From a checkpoint of a small mixture-of-experts model trained on Wikipedia: vocabulary 14682, 63.8M parameters.
Below are experts of layer 14 (counted from 0) of a mixture-of-experts language model. Rows are named router (the router's row for the expert), down (a neuron's output weights, with its number) and show model dimensions 32-63. Each number is 500 + 40 x the weight over its row's rms, rounded and kept within 0 to 999. Numbers have three digits each.
Before each expert's rows: a language model's description of what the expert responds to. This comes from a sample of Wikipedia text that the model never trained on.

# expert 31
What it handles: Line ends and prefixes. Newlines after list items, table rows and closing parentheses, prefixes like co, non, re, anti, and digits in chemical identifier strings.
router:455501502599444463512487475531491519527518453472424524468549499566479407503466472561491463451516
down0:476486492518465460526477487544492535469540473512509439568438507430506466452474522488548491408481
down1:488524519518476421550539525470531471483529493478553443483494451439489460478565434515409510520504
down2:513508421503431469480451509454490465513503508483524482525453510491452473612526488556493453467516
down3:526567506517448511508485461491467451505534479463482534475396538502474483499520486475463434446489
down4:478495534504459485524465534480500508568483475540515393542452501443572533487553517474539538483530
down5:464511524539552473482444495541540425494456477486515447466471541400525478521541488481456558484467
down6:476538457553498580526463512554505532454514437513475507497517534502560481457551505399545534510478
down7:482528442436594509464554551514514578505508458520491503465426489466496506420487520580548513471525
down8:502538460402514448440527531510550507503504547553493487542467441509454504555511542572501443538516
down9:471449512472534556544518509496549474551574444525542516464515491445527524527436569452511512481456
down10:523494513510468500475456497506481538481462544444574509514540473494489529466525553520531506456509
down11:565519511552455473423564484475562562457549537498507501508503537545512552475482485475542544510499
down12:583554529548441437474548461483516432513482549517532466557584469454525481586444547507503523447501
down13:490508494510363541526541469453472480522470489499530517453422492543461467515518506454486488533537
down14:516517506567571507425432491421473506505577525531468495436545493489494504537489530501447530538466
down15:535484509507477461529516522560534485530464508499474529582523536481461483502503502516471475446521
down16:471533593483539569512497523564491502442465484481434470509477480493475524446489551476547505423540
down17:569469534574511517516387539465565494501474526506595412491489513439535521577504489496455397482482
down18:534563515577525471553544491443527511450525567487486463562455555551527526517498529516414490534431
down19:516570481492418477499491494514500594511487548425515525486521510514452506505432542494514494475458
down20:479485466490447508488481520477436565534514516482505514483463499507434415486480480513545528487540
down21:494421462393480550546550475614533497523496519501513498512465446426570515535482581497551548470582
down22:491449469489460494484484476453474507496499449481495526403466528479474454445519530579507492501510
down23:568541516449475476515533541490504515535465533534533536524512553573589570480504501501552537525466
down24:526511488572517466487484520518492501483486515542506516531521494483451563574506494528582486546485
down25:480477538449456468510463516522538512535489512503398478500471475467547478525539590560536547497472
down26:477508495505489451522518449522443535528492485577507476511600472465530520619564576560536502464492
down27:537496508497493488529432460415429484563587484533538458525537518579454506434509427600434519529516

# expert 23
What it handles: Year prefixes. First three digits of four-digit years, such as 199, 201, 195, mostly in tables and "In 1958"-style dates.
router:551543459549464467539432438483470441448524498469462518532525487505505428487529470536490500503491
down0:487488515469481531480470511535438510519467497491456499431478454555507512532470438458504477488474
down1:542504443579468485518474494485545503427523511552476508428521473458519549507456409538495486486539
down2:529472495573432423591539529497531571495501495546499485529487497499522445472488482529518503465495
down3:428382531504423508564516442506459456522479504521480525497537454516542531520483554481496473541496
down4:502497496465540434524532530530500498492485463494375463504479559496471546500522497609543493505510
down5:511485554501485417418540448536562543514454502552546476490444499487495449475510473503476451496505
down6:554470551518446508487495469494443502504521513438506477596524497514465521446449454494536463488439
down7:529500497489493475496552487507484494454513576517508488496527465546476497496447453498538476511475
down8:464499587505531547536582445507518477490566508462531491490535572526499480426496446534504474531513
down9:470502450506408517527529542553482529524524507518510484528562462517529454470466517453457511504457
down10:434539517480508600535514462510456407554548490451498524474486527542472534526458488528491532439462
down11:547475430506505506512503455467543482536456560529501435481543502520545495570521509453486500467540
down12:495498479504490591528462507485476440552478532505505479565587483521490466513549509442454492529473
down13:521484470569455524567467453524507539520498583532500472481553446467404420506475486508536440524491
down14:589542516594484549571525524508550512500487509412476467481479554434482492517500510508485562514412
down15:472555431480520572518448463478517457510471572466487492523541567463536567539576532469514429505558
down16:573385523516434494472551470495476515450504524532533474461527524489544432499526425469522502502486
down17:573450562546497524558500546528433501488510470524523499461546472528536490527496452471573530533471
down18:514557533481537589538451487504502457490538484482433478501426442479535608543487538522543496503492
down19:470448462547425511511515505486496437467461584557463535536502518541542500538527532497453557485452
down20:502469477551509544588494563468533547525477599506503468468501440527508464518505482468503511548459
down21:499520524480448458453477443495485461422532459530482515512461440533467522488493442493491523439475
down22:503508491529467549531467553443535495465516497484515503475565385566474504477488456523495521482491
down23:553425488448470497495466515592475551406479515500573512538535488481534428507552565480554486476535
down24:528531443501442467573518474492468530524530512476446500487426490501478508377418438507549547520495
down25:471488456438549517460487481606450524513560406538485474565515477472454465461491456443498507514526
down26:495440492513494522494431522542505492507526517534505478515503483489480531502492501495522517421495
down27:462555535470533487475515578484482440488494472483467501526559530523460518586547568488526531514485

# expert 6
What it handles: Place-name pieces. Pieces of place and institution names like -ville, -boro, Lake, Park, University, plus paragraph breaks ending lists of villages or venues.
router:590530537559479406508472480523503426456525468555496529510471463542541413487466482502507469516455
down0:536501515519542528503505519485508493541509551542523448548528499472530516468532561534477550552473
down1:469507466441403509497542568505544555537514469446503508528521521509439460515507475530486524486529
down2:496523470483413546471529522457526576532495504529521483485501524511482413445466447447538499588576
down3:504500466516515481445520510503573472486487564553521543541550500508502506454536507459529472470474
down4:441513438603462460539474478501522519500507568500468481451517507571455506516558419529585509521492
down5:528555450531452520546391481564509563537517461562469478511432505490414494478468508475517422533443
down6:533484512527472509483465436556558520502514497466450454468467473531395482508584520499553515480529
down7:383470525532546443491547585473490478495516492509458499481552436465447565435430509486480564531485
down8:501559505459443478489470454527501565505489477440424528492508492477455502494492465551449528528496
down9:504473552429530562555516564553460453510454505490485506479523493508491574507448454472531524511493
down10:489477447456430490509537468433525504441493486519442521509465539561424466535491475531520491488510
down11:461498506492438569507470511537449424447470484465541475539443504503481465522523515422472509583484
down12:566438465493499537517445521539439520522517550510481569515578548514484491511512465520574500501504
down13:513556519506456583457615455514533543551519435504495436468492560495553525492524561540469509541479
down14:501484511500531457484460507559492507416545502540427536559568461479630537519412497593420489422457
down15:573518496462548456455488478433534533533526517518510540535555510554484479543574552421482506487459
down16:521485607489512501544520538518558526485506463474564484471468427467530525512522477414512500507535
down17:553545470520476479470521449559556544476519510486496430487435465531541493495541570552467541471525
down18:450433458483476546511514472478530511487565555478504478532497551510438491536470550511506437572490
down19:540467413530533559525486535459469501545541557492577535523599503495534523522578523482598485468492
down20:517424437464465539481424462431480589518498517523506492514451486521512508500536510465538450394497
down21:512458468486494549514471529540530474514513461509621487490544534489479466480468451496545435527490
down22:522485538468470464528445484475556435472513490448545472483455524463543473474546599542466533489476
down23:511516466464463582515450506484464472527495465468496489453574439439516479529473513460454510545526
down24:524440521469485426499463438566444597571504558515478552513533458486544535448534490457482521517515
down25:531544495545494519503548482490413471515546542480491534499530457600521534503532508491510431490468
down26:526490484509555477500542466455519525500516495490554509548598467514575498570548507461527455559502
down27:557557519485441458427536478560559449484496541535508494462435444572492510456581500499459494456536

# expert 11
What it handles: Copulas and main verbs. Main verbs right after the subject, especially was, is, were, and located, served, came, moved, born-style biography verbs.
router:500525504519463487531469471501512402455529420488422547530489489514519469454497465539475480469448
down0:541402480456439483495503516512536485541553446469474410465474495481455524447499449464463495510499
down1:428468498480536526511514518483487466508568524490505439522512463460472516526499483463495538502516
down2:530448493435527566511519550561484545576486528502457517557497540504461599472493596542481389483501
down3:518562482475426521484442525447393502454481459511425572475558529494521486497502547577512496433500
down4:527504535517508508474497502469527434509451445442462535506520438488426420439498535531453526559487
down5:542484509532514572489514463474603559565461485544566496513476560472495453474497517517461504547547
down6:421497571516429583498500438533451512555513463518505522509483518552556502491473513471500416540464
down7:405459547545575500443503517581557458549550511528537539464553494492453512521557561561522483535535
down8:508456494478487469496494505496525477552500485448452451417529525480407488461517527490512475448509
down9:474500441499526506464449507453488484488556526596561497477514470550531560453489451553542534476507
down10:496504462517476543519594486524476552516587529534525449500480504450546464489530478511413439476409
down11:477463409532477549551521533476492519575503587523467530478426484494504491556554502472466493528554
down12:558544535494517434522505504504447419401472479434517569496488422555536530479511477507527455559433
down13:433451486469577506487514558537484470473496474498499514500538433511518523488503559442499482517434
down14:497472549554591514493580487407477572491512465451469461549552517444483489477454554526488486545489
down15:576480505543456539491486527443492473517503501514500476531507491492481495571454523458509531527481
down16:523493563477483508456525539503550498473563444522529529424476490525476485503479488476509500544434
down17:534523505502475435519452510553476486520545598551499522464466497519521527628538475492492515450519
down18:488516491482435441465547458477489560438503559465438573501494481557543489518441482434503570425525
down19:581508474498534530462546499455495520487490492469450489502497446493503448508510512531502512490485
down20:529507471481488577461501523474473490476527485450465566473475576500486500553426473579481553557464
down21:449519470452520495469511505503530455432466522530545495484510448500512470451478495417444454517472
down22:512520474462473527528484469514527505454492475543534527529451428463624481563516508471488438583444
down23:483520530497513455424482499559497510562463457440511503492431473542532519517467480523415537496497
down24:519487493458530483470541522483568469479524479498468524569452535576520461417513483423498510576511
down25:514500534467498484484534456532483460490479515478464510511475500444476479538512517578487466424571
down26:515492428480494441508457481541497471454496518450464478487465476534489461493537492531453484497558
down27:527532522436465534496455521530582451522512459485512497455496505444462521471521429554560497449568

# expert 8
What it handles: Date spaces, month names. The space before a year following a day-month date or "in", and month names in dates, such as 5 November 2024.
router:562477453583489497531481485509448512433536473476473528488489454531451481488501450503455499500479
down0:489522510549441555497416475476556474505527487487560520473425498459535519473531460530529496505490
down1:510427478522483497490520547555529524517487542508482472497481520512518509465490561466468567500434
down2:541501549559592508504497497482452523612535495534447568481515426467539486448489450503511418512509
down3:477535460548518525593481480513459476501459495556498490509546474518527492578435534540532533570518
down4:513509524493495508464441511563572515500441521502527430542491552462512480513512540551541431559495
down5:477420561414381431463508477475484518492499515508518463528490496485430508534517490590470490465498
down6:533436562479532480496494497492523544498488584454514562557550431494540490556531582503489468519514
down7:468535438520507442552536421497517487493520464493525529434457536479415457495475515448536486512567
down8:465429427431510501503533484430511482528491452557448485473488471507418469451526441506521525412522
down9:477530488531435493457503552489474560520503474461549490463474330496446511446474537526552530504466
down10:480578547505433486497516525523458518450515510484529478516460492497535498457532532464510538501443
down11:444530508439462502458537565507457580456509480461490477499469558625402504558444453506487471487427
down12:452564471534450507517566491450515520545493521484465480505462519470571485511510413479525504453486
down13:501523567557442519482456479447450485595557532516517478520525509498433484531494444530439443502457
down14:516484535483479492485481484466496505531535469483502556551536520480502507561456503502550553495509
down15:478480539565483607559514471511465563488477550495429543546567553486583484498519476484520512503479
down16:461516427499562463483519510508531435491441474448427540524578525570493529461515489460500515476533
down17:524599472518530507437454561539472495491475478559460534520480506526443531445443499534480498591384
down18:554614509567576509550501547491507506493530471498473486503497494489497485424483545443514546531506
down19:554425527548476487475511511540556534428424554439446527531465407549545550508542573493479538479493
down20:584480508535520510505490513586520497400478553489430543482518471485580514507518572438508508488509
down21:450480492519488513530545483534468480569480556500521577465544503464521536470510505462512497480489
down22:468563521495430520448533468498519466554576418405548564493406509535549574494446484471494514469501
down23:526540503460562501492492472445453475516540458497493573485478455498484487508473452509548509460540
down24:485513451511546416518506427472549469518442496503519441500456556504599557494489498531503487533508
down25:528479489571556501549466512490484484532551486506398587461545500443467508540517529533512459514539
down26:507462433452520499511543445473501478489542458584400477462526484514434465504505473526457502464501
down27:516516433524535504405453476519499525473484560486452508534558488463531501577544542482505492487485

# expert 14
What it handles: Numbers in figures. Digit tokens in measurements, scores, statistics and table values, such as 3,000, 38–44, 209.725 km/h.
router:509511439582487436545460458449530424492538439479432545473497480546521513498478470574450458511462
down0:405482471532505514509473519540460471461493485499491505530496515388490520481481521609562506485468
down1:460478633531522438459488548524445441506574462552507514527459514511436546428487507538534525529496
down2:484521432589524513514562599519519515453442496546567478565444484548460403480499485466346516522511
down3:527515465484483480485494549408465415470500577576483514478517479544432444512528496494429496578515
down4:492500466483488508505456541495489512575606492517448499462478525503539491555431513513490518489497
down5:534462528460441534483457488429465478479442436520485565503490440483527525566506513508480501502603
down6:448480449478438454494500500572498567463542447489484567496471464437456482587495449616463477455449
down7:518602574507510430493553497476494527469454488537518499493472509531469484447499510440594509538448
down8:510458529433506485460411471517467580500514527463557515510472538536533474514522417590490513461544
down9:494438504568496507463456470541441500434437479482482463473534547487460471498538511521438417538584
down10:478523465474470488479445557497466402487514495558527463506501504395434512535521509465535510490539
down11:454520530541463599550544548500508444470543504515454430460504548429481468467478530570523483554493
down12:540471428484513521434493464509459543565631520482471532551535526550474521516509549457536490456450
down13:457582476556458524473491522492553483434490485530461448509507524484489500450481546515528435533530
down14:478442484547504467540504547447558490551541480520502510514466524499457576496491531542450519401415
down15:515555515538484575490569440460461509460474519463598492395475489478556553528557472484548519504505
down16:465544498502547600514535452494463487475545342442492477515443523490481525563525425530499497484551
down17:502522515538445493484490557467499499533470559497513563497490470493420446465502484568544424562510
down18:440572524523550466547487513516489509503436513465489554465522470545478507517474499423528527504452
down19:528515458544499440527475489442553465571567492523528498467505485502487486436517478482513504495534
down20:530466547477479451513463560483433463508457480471503502453432508547510531535520532504556498579443
down21:488448443450546468531544548458526515552507493548542468531488525461508509378558562456525503583488
down22:519467555513545538467485514534491533520497570493462459609506493493482442491525509422491488454524
down23:477468466528533504491463477477491526491474522477508537515481517521527527529532565450477464480516
down24:531448509421527571506451547536507521497470492518579479527459525542588520524483463466460540551531
down25:471505562489439466475505533417524524498557451563493489478505514503493482479526495552515429491464
down26:466480567500489490491561498505468538508444525545467529513608455462489514546478508477490533468499
down27:433430526508506494476474542533487528484561560478503542522503513505482495496511499513505507457495

# expert 28
What it handles: Coordinating and. The conjunction "and" joining paired nouns (gay and bisexual, Cast and characters), also or, table pipes, and Greek, Arabic or Hebrew bytes.
router:505494485550485472530484495443500440520512441459462532526504540493444502505523504553451487485495
down0:464491456602454484478495521516410465510542522547485507549488485486473432500463537482532454533510
down1:452535551583470463558468452482447444507480442486438504499522603498461488508472516560522557498536
down2:547502473444499507527477408466502459549535579497492532497486543413568539544509519503535496506519
down3:461486570503483524527522506499536552561542548535487469549585489542486521532484536482457474577518
down4:464532562507474527470548530461494493484490512431426411529461481535495532535469488475506478478481
down5:534438534462465484519472516473499621494453539441462509460483501528494487493442491521521469501494
down6:538488451505496462425616510443524396466458481516555568547457496432582443543450481491533528469522
down7:535544510408438561472511572539472526500500495463526509509506494454461494538489544583493468530521
down8:497445533439505469450469551463550472493508491522508533484526559448476446546461464569514487493444
down9:470455550445519570552527516546465555464497531556486547577506458462503443490516412560520451513491
down10:489495501496421526515504557478546578487536511389442442483563497491485516470457509462486506493518
down11:495431527520499485492530565480447486487498476484484477560487461531489402436475493543515500495547
down12:488459500511495492474553505561482526494503492503478458470562511486432470557479482410449517511533
down13:528507448532494481469472494506548538461498520438467392457492504474482459441561508529449507438469
down14:502484430475402454506475507511523481560491551510507498515453493504504538565520440513480487465527
down15:515485475443512499455494527524453504461608520546396433541493429509475435488439443466547555527501
down16:511506553510533514554467476530470570523545474492498498561527495547557478508512498497512570516514
down17:531502478470494480474462544514477567482534563635518500524525521577446448476518409525493507482517
down18:512457558517515524476548510466528567528507536493431545438444531512479495462492493560420511502505
down19:481509476525537528558499499499476516477528478512500491491481503509515452441546599527444453507488
down20:530516510488583518518538495554564475492456525507463470490492507514504517484463480479534432507450
down21:492504562508453487555528474518496520488478545465483572548556468547464474557527489507595507477515
down22:431598607484525415476442478541553459505533484528520441501454437486558502477456533499539506463445
down23:478478521552490478547395537549502537480469603480471457393530524584455467520493549432596457486515
down24:531441491569528544478542510461527468522505488457469481465549541466550481439488499455529498550453
down25:524508477505548442505511526487504513440518533580467466490446499564519460510450519505513507454471
down26:506481463493505534524506509537594506492504519473508559478532489543569501433552502455466507438487
down27:574535489533510548496508452438530549448464521419529492535476502466477543453471543477393501523536

# expert 47
What it handles: Action and speech verbs. Verbs of saying, giving and making, and their particles, such as wrote, stated, provide, pointing out, along.
router:544516544578495499551492455473457474495521504496497488561505471530466443435577470568473477485454
down0:525498551478490472500552495547598592465507462464518470588451526448516506475495516494530444468465
down1:524525523430432572473583533447473515470538490509548488507486574476430398506458470503402458516436
down2:485426516563476454453400530586545485494544465583463518498477474571501541524425530530493476545500
down3:451423482504526524542484505565482428553423512510525529434528439500527548481490532452491450484520
down4:480558447510453494470502408469561560509506480444477457468517536477492472571461488489442499458456
down5:517541556531469483459500487484501444483515424469599440531534545435491473495549490508519493578501
down6:495524503550435550509495462446475573482476429476463454428551516468476506560481443490539518454523
down7:474523511511452540477532545498496519485569519548483409533414474436551512519513527506470516449456
down8:517477474471511524539450494571392518548515496451491460459488561482530530504538565556507458469546
down9:502491544552496488465464496536466425527458481383481518468479469548469530482519473502506511502501
down10:552522527487526551491456469513411496501476574499513487461524443522471458557502414486475525543501
down11:457508502430498459558500472470536612418497446476523518571459481473520440460493398546522535568494
down12:464477565609544513441505538505553506559600450530527515474540492565519485449514428570506500482448
down13:532540489492528510463493495512447467476477367494465492490480485513463502477494490553527553502534
down14:461539491508480508465520488547457418494477403466473507446436520512531494492524482464448491437475
down15:523468507440504548467492497525568483508463523477517534505571455459508467539498539555525510511487
down16:484472506524488558510503508495492594465494594481475507549485502587633506504511526483471523492551
down17:528497506451512511472534482517473497397440530501498481524496496515535496484503401507504550544540
down18:535496592511536533468426467447538539531493499511537478479492427439562520526554492504516457513486
down19:503482480437548520439466481529464488531548514450534519526558489531519551516523484526511504443523
down20:447449435523487606462472454435531487431458489481487458514515447555441472517498524516524529441538
down21:524490542515466489512404477490552491535556558484547493541431429542545503457525506469559496550544
down22:497433543466604426414514500519462485487519591508523489470506530476471440493463585432516441523529
down23:470500488497394497551551502497502492471569540518428457461453459516482547548493453506500566494456
down24:479552578520463446559568549518549459505443461502511474498449461509504505539412494494544471506473
down25:532524594520476505440553527518490482516466495592574462589527508476552540472464525462526510471518
down26:511508520446503513534563481486508482425491462463554490511524448414493468461479486469522500555484
down27:547484527530462497417431512506476544563516542500535491504479530566555491484403517496560552498482

# expert 20
What it handles: Title words. Capitalized words and word pieces inside titles of songs, albums, films and shows, such as You, Love, Dream, He-aven, Wonder-ful.
router:521446504535438480525499469520517400455534543468488544464547478528481437504488492529440498512485
down0:501514535538546532528524494580509536528514480525497521510482442484460477484533477504525493488480
down1:510527557464614530490504485468535510512539488431404421534430468515416473457458532492512463537421
down2:525414477495506524541502513522544475509425539501495489572508445544461527505501583406517494522515
down3:480408485556632492479507518531491606491524541515485495515595526537482483454509504554517462463563
down4:464522485502545485483469459549450493450449546549515510545473387554489500505533493521569475471457
down5:452520495483473512485510490524479469606521461465484526463478505575517450527528515468535452531471
down6:491497533550507497461480503542537485476490527554523555544577446538488580482445484456503515453497
down7:478445516459441466528491482435491498494510505508509524533520495468552411558510512482457489463526
down8:482526430454496455496486452564498420468472552543537532447466500516485529469485598529539551516487
down9:477499542541529490477516478529499491524546479497559504397520487557577489615523531507488526495437
down10:434499494483515483461552443497563529511427509455485539499577622512494461493461514509467485498496
down11:509524521543504479529488532481490492483529493429550489526456503423491406463462455437478550537485
down12:506445473437478488574491500550396556527487528565538537500599547522496552559580529522571512500477
down13:495511463536453577508402527493498480484464494493527532604574470510491484474506551490574529471500
down14:493505477465444534466502503579555518506496451571482535526510527556455490455493497474518524609484
down15:533467540461554536497536504541488415462489480503459474529454507510467489436482511510550497534496
down16:538472527514442529472528472557458487486506457489492495530505564470521486410557446466523512506476
down17:451444480458485446479515556533527517490494535499591531514519521535445587482505544485529531506536
down18:455512484468503490523480577520470501462502500506417504425489553445483436453429495431451465515484
down19:603473530486451471523524534436461391535479495574551535526505505494529501576521496490432463510544
down20:492503557507435504441528505518498521465480536491531520565513502424565521473536401486532469500486
down21:484445569533505545459550502516544564439495506517481545480502521474487490530496515549464555538498
down22:481521452427519543586445548473496530545514521481511474394538483517448476428492504546498480482433
down23:508515501494471518500454502519497487482499535467485494420490500449515446544510489479442453451531
down24:524500520455499534497502500501510566447438543527491510487512525547473519531488505503483398501554
down25:503438442482452483514557559421501473546484477498496439507457528536509495510466476476480446448511
down26:535418475467511506450508572433448487514477541473527483476447556454574525571510517425468494420526
down27:469466552483504510528564514565482548543527495483515512537464511469517505414463528489525470494507

# expert 43
What it handles: Space before numbers. Lone space or symbol right before a number, such as $, £, −, °, in scores, percentages, tables and coordinates.
router:504475525573453449515506505536464492502538547496460506563531468535407495485483497506461450500450
down0:459517531465501393478516543482517476615584438545438522424534436522519602470550514483480471516507
down1:465585570538487516528544507491521485504470571468489469450510555444484501513469505470530465441455
down2:409510510425533531503551485495462466552476537482474452476525559545529445450441496479379532502515
down3:552467566559515555478520488485513437466511457584456498551502413490525529526459455431432462537516
down4:520493512527482488518444567500465559503485478524437452509531440522509477523478450504558479532534
down5:442481491500468463467564538473525480522534464599490442458493423532513511550468481547467476481490
down6:482528557498533471516504461489434539553457543509485484462599509523457528482538469530540535513492
down7:449455511506566470435424492479493571530531466547509445496514532552463573553477482508495452522567
down8:510516501588494472526530513472482442549476401521542489563449532534548534506505517469551492462504
down9:551427619597472504520526541460460517473503493596534482516516563516544518542523526470546487566536
down10:474495535491513465516493476489478475524511488477460518419496534469532530531432452497408523426479
down11:455522441485539509534528480473535428480512404493493477428496538469534473550425463496458500476496
down12:494568436467549497533539476501505485536537464555480504540512512510541500481443464525523520543502
down13:514465434538485435525480518549527455463486465475512481531499494524518507513508547465565499529481
down14:525544579529432528460516556461491562496497493444534427456458472534437496454535543472529479491450
down15:506537498531466457469487509449451512476502457557519479502426525532431554501454514522457565515487
down16:442564453496528485482513484459502520497505470522488439428506565511436456494436457478472481527502
down17:421518461490489486463525533585493471506539421469499548517485475508474515488437459561487511525501
down18:511484498474591464462499480546552504519426470524605495519514517521523543472475464445465527537448
down19:468502449549572493497556471590513510481483490510515523510475492465497504467473502483502560499496
down20:500512441563443487497467500520495527449511462516512469509441427512474543449413493531494506476426
down21:535484446537512540517477434457533426489537483490511601433474497513465538536440456477415475415471
down22:519534516530491514539516505525437493464441511439465470406534551460454502439494588504458504484496
down23:511490495432531572525510420528474453501462456510464506519523446503577557535509519443468557429496
down24:473491518591529535514520502530499581582523497488519508523522474593488460461504473482534492462559
down25:448603544508452430492504467541477556481470523511484384426479573485467517493427486504419439465492
down26:493473490471497464568498473408488447558469472573530509478579506417501542458535447532484451468530
down27:537531531544501521515492509560489531524482556470424523505508449495505483442500482526560527542565

# expert 25
What it handles: Name-initial letter pieces. Opening letters of transliterated or uncommon names and words, such as Sh, Bh, Mah, m, often South Asian, Arabic or Slavic.
router:569470451488505475522518549470487463475498539499408533508534506518471490513494522552465478488492
down0:489530578537409522513574433532429479517498471468520430547493437479519550547487479451489568520500
down1:528551509476559479532450426544487443523510465504516440517404523521513484554527538437482553474487
down2:552499487519478557528546536538492494505516439519489416482455452513450509539465498459551492436485
down3:506428468466473441489479551516450521482427580381529497528558549490472513552526545475489497507489
down4:518521562518485548527589413498551511489514430488484491433510486539516561464536565470443514474524
down5:490466478559476484544509518413560568503479447510496468532487523477545436542501560512491552500524
down6:487465472523473482498486498517478398530525506514538510555537461509511583491384573522552457486565
down7:537484519532527417453519442462504522527503499510547478489489394463487479447468523471449463466504
down8:507477515460482509504545485494433505521501591531446462467564493535452546418515558459440487409499
down9:493466524450493509529428530523461519504498524491543480525509537571546537499446496526438482493528
down10:486542518537455532479397554524391518498508459512566488548499485550415531607469541492464493566496
down11:554591541465425504510534554505485473430464475557512510502495416517511489481466553470497528478480
down12:522470532404576529514510447461445506500482526488535564547488521536426449454508424501518495503516
down13:534495465510426496541494541553488555512489486475547507503455536428455491484517481464464478458512
down14:506554520448493555453528473478503540517461462611460528524562532601471515548457528539548519500491
down15:470474508519513539488406419530483523485474514519502487480424425514468462565487493512524486517503
down16:482554566492427509571487521423468507457423440476499491515540578465461481485493551512511487535474
down17:457536480465487475559467592480475479469572537497466552518471484485486493488507451482454500470525
down18:508503456571498432567538562571535488492465527549484535550548526492544535507496434554546489511474
down19:545514531507474475470506531516570482533490391458464487538427570489493523492504485434479488438480
down20:486537547511565397459497512508506454519515481458512546541386433516511471518446462467428461417508
down21:495414568515543488511467517499550527467470483476511457521520557561508490477462477483502432531475
down22:502465518559438482503476476495536533497521432513540460562551547447445577503484428506517536537445
down23:460490438455469458521566558497511516479506534562493510492441408500519567486547446469492509502520
down24:518476521441573513513554471506532488491530490497509535517475411462549456508515514481513518489463
down25:527467482412496517522533513516489570432518513500481530466570535492410464384536512465533497510449
down26:549497490515535480454498545517433498553516534413491505477477570502463510465513500424445551470465
down27:515460512474442525457486522502524488514520518548322480459465481502414582467500463464496495519533

# expert 7
What it handles: Section and paragraph breaks. Paragraph breaks after sentences, heading markup like == and ===, and opening quotation marks before quoted speech.
router:529489446529491455538437464533534488493527496501413483551508510545489503491519498525452460525490
down0:480461481478456456514495471510506528475516446515471543504560520529485527535506462464478557496544
down1:495507494505467548481469488517476469598506472483476518488479465548505464466491517420554504546567
down2:546544492510397464470521513470463487517496503459483525522491452485535487485518471516486467428509
down3:425481468518513462564557519489517478475502490461478506487514472445591419533512548466590512582495
down4:430509462517576470493480561419552456490535531506581515539530477488535449521447558488483521519484
down5:506421482472502517554552508433484438507545519477468436502463552518484536487520467403559430479565
down6:481432503585467491531613477490482545534506504468514526508460536528521497548481467455486468498482
down7:563505534523487481520505484530511511530512487510470495523404515471445508504437471438504562464494
down8:486558463476476502463517506470479599457504543508509513550481515495481561479415494500555552470482
down9:501471529541515484536526546568479545458527519486473469540489511487539513526488437552480479496497
down10:589489475498515442472433467483499467467539405526513537529502529515492506489541482507445459501531
down11:493504527485506454545526522470549526439436584475506509536454484481484527518417482458476476459611
down12:541558483603557482486463460484527511528480558531639560502528457460549553473574561502461536491473
down13:520482464530452511533509414488550475564479537588479547486519493444452516476544501602498482485527
down14:481554518537448504502528511539514468465484434497506496504507473529453499464454465467583497567498
down15:506516488478491448529505560494488532485432480488475513541464503486477436596495467498501484437520
down16:485446566483474467480489445495451499482500549542547544434501484517491444520477486471506450499482
down17:539519440452501490557520433462513532477517502464487535545564455520472512506508623462574542480482
down18:520514516624446497491481492559484528485519487417481459541489443553478469464470474461528485480512
down19:489518483552486573477535426499483475506468473462515559543516473441508504547490449512502494461468
down20:467501490516469425507558504600523524492469541547467514508421553465582608485476461450488512495565
down21:525516483498431453458510497466489477556526478477512489545518525469498459516519428465439531457498
down22:503485606440551476502466497563485441506534518507464485523453521448511495432490514476524510591514
down23:509468472479496509516518492464411543479491512490464483490523472429505524543419512554419537522500
down24:548473476529513567473458480475446623556521516503506487528530448463530524502523487555410456515431
down25:565459452473523466526531479505452505457542535580454523473466516440548514493538541452461419556484
down26:538509463510588487492481506537480542490589474516491482560499557435423510474474534599495551456495
down27:462541491492423570543499496419528537452469412457447517502481532489509491474432499480521472464448